Weights of a small mixture-of-experts language model, trained from scratch on English Wikipedia.
Size: width 256, vocabulary 32768, 39.6M parameters.
Experts: 64 experts in each of 12 layers, 32 SwiGLU neurons an expert, 4 picks a token, a softmax router.
Training: a variant of Adam for the experts, 6272 steps.
Below are experts of layer 7 (counted from 0) of a mixture-of-experts language model. Rows are named router (the router's row for the expert), gate (a neuron's input weights, with its number), up (a neuron's input weights, with its number) and show model dimensions 128-255. Each number is 50 + 10 x the weight over its row's rms, rounded and kept within 0 to 99.
Before each expert's rows: a language model's description of what the expert responds to; "gets" lists some tokens that make up at least twice as much of what it gets as of all text. This comes from a sample of Wikipedia text that the model never trained on. Tokens count by the router's weight.

# expert 4
It responds to: Surname pieces, list punctuation
gets: " ", ",", ")", "i", "ia", " S"
router:54 68 27 51 50 62 61 42 59 47 57 59 43 48 44 38 49 49 67 51 45 21 38 63 50 42 49 52 39 37 36 63 47 57 53 58 43 53 46 42 55 56 50 47 23 58 54 46 40 55 59 30 45 61 53 52 48 53 55 34 35 55 27 57 61 46 26 58 54 55 69 70 63 62 44 48 67 44 46 41 45 36 38 54 44 50 68 38 32 38 55 55 55 53 45 58 53 47 57 42 54 47 46 52 48 53 45 55 50 56 52 30 50 58 46 53 55 63 47 53 57 59 51 47 39 58 66 60
gate0:48 49 64 61 39 70 50 37 53 42 58 39 40 56 49 46 58 45 72 61 53 44 58 39 39 59 64 68 42 50 55 44 63 60 41 76 51 55 49 38 46 37 39 56 49 46 43 36 58 48 44 59 28 56 41 66 46 43 54 38 34 48 51 62 44 38 51 60 57 58 28 59 56 51 37 43 43 55 51 64 39 43 43 61 70 49 58 57 57 46 43 43 60 54 67 54 43 62 42 56 49 47 31 58 58 50 55 53 45 43 30 30 56 47 42 62 49 69 40 54 62 43 65 41 61 49 62 63
up0:46 55 47 49 56 53 54 70 44 45 44 58 49 52 40 40 48 47 56 54 45 47 59 53 54 36 58 52 52 46 33 81 51 57 54 50 49 68 58 38 51 60 45 55 31 61 60 41 64 46 70 27 53 66 51 55 48 63 53 51 32 41 60 55 55 26 52 69 52 52 58 42 62 52 43 38 53 47 54 56 32 39 39 38 56 56 49 55 43 51 38 49 38 66 37 28 37 67 77 54 35 70 44 55 43 45 49 35 38 48 54 56 55 44 29 47 64 59 54 63 55 47 47 51 63 59 59 67

# expert 29
It responds to: Taxonomic names and table cells
gets: "1", " (", "6", "us", "a", "is"
router:42 50 50 61 54 59 49 39 68 61 40 66 53 53 47 60 65 49 56 50 45 56 41 53 56 61 69 43 29 62 44 48 42 57 44 47 42 46 42 50 48 60 43 45 63 57 44 66 51 61 52 42 59 60 51 48 44 53 32 37 61 32 36 55 52 43 50 47 56 53 55 51 42 39 22 57 62 54 51 38 51 57 66 71 33 48 57 41 40 50 53 53 34 52 45 33 61 69 32 62 43 52 52 47 53 61 33 50 60 56 42 51 54 61 20 37 44 42 45 59 42 43 38 48 59 32 43 55
gate0:47 54 56 75 59 59 45 36 66 52 47 43 32 33 67 64 66 38 78 63 45 26 39 47 37 52 53 57 27 44 64 49 52 58 40 60 56 48 49 38 49 39 41 53 61 61 33 49 47 56 49 56 46 54 37 78 31 44 57 53 53 56 48 56 30 46 49 54 47 67 50 48 60 53 53 46 47 56 39 59 48 59 26 50 63 56 56 54 36 41 42 45 45 43 55 58 41 67 40 51 57 46 33 45 58 58 59 49 50 56 30 42 62 56 47 61 48 51 52 51 58 59 54 52 79 56 59 52
up0:56 50 38 44 47 51 47 47 39 41 46 48 59 35 30 51 53 48 55 42 63 31 52 49 58 37 44 53 50 52 42 56 52 57 46 51 39 53 47 39 41 56 46 47 43 58 45 34 49 61 73 41 35 56 53 55 51 50 65 61 22 44 56 44 59 37 39 56 37 53 53 58 56 52 37 40 47 36 53 63 60 32 45 42 46 54 61 46 50 45 46 27 34 31 22 46 49 57 62 49 48 47 34 51 53 38 63 38 42 51 51 60 45 57 47 54 69 47 23 58 44 39 50 52 47 58 67 64

# expert 13
It responds to: Table cell endings
gets: " |", ",", ")", ".", ";", "\""
router:60 48 59 43 48 55 55 46 40 55 43 49 42 46 75 47 66 62 49 55 46 64 54 52 56 43 55 58 42 39 36 58 55 33 53 59 40 49 50 69 42 50 32 31 51 51 38 53 45 48 70 45 63 62 59 56 45 57 46 54 41 48 41 53 43 55 55 49 64 61 58 49 40 55 41 40 62 62 52 36 45 47 35 57 48 38 58 42 30 33 43 59 56 85 53 45 63 69 48 41 56 36 47 45 46 68 39 47 38 47 47 52 54 68 16 39 57 44 45 44 40 58 41 55 63 49 61 52
gate0:35 51 52 49 49 57 41 41 44 39 47 46 39 34 64 54 60 49 62 50 41 48 57 38 49 47 63 74 43 29 59 53 49 56 28 63 42 63 55 57 41 33 43 50 78 54 34 55 51 53 48 59 36 43 33 61 44 31 59 55 34 47 46 52 29 44 41 56 54 64 45 50 49 41 47 54 51 45 36 44 57 50 19 60 48 51 45 62 51 35 48 47 64 58 44 61 45 67 43 49 54 55 43 50 69 50 59 40 52 61 41 28 65 47 55 57 59 59 52 60 56 62 61 42 66 64 39 58
up0:46 38 59 46 46 45 47 53 39 54 44 55 51 32 40 44 69 51 52 41 61 39 47 46 52 46 62 59 63 49 46 61 41 52 47 52 39 63 50 45 42 55 46 50 65 63 49 33 45 51 58 37 34 56 38 50 58 43 62 59 34 51 60 48 43 24 49 49 36 47 68 42 67 57 33 50 61 27 59 55 56 26 49 30 52 47 47 55 42 52 52 31 37 39 21 57 43 59 72 52 64 58 37 55 54 44 59 41 65 55 46 60 58 47 40 58 61 60 47 51 45 58 56 51 44 74 69 53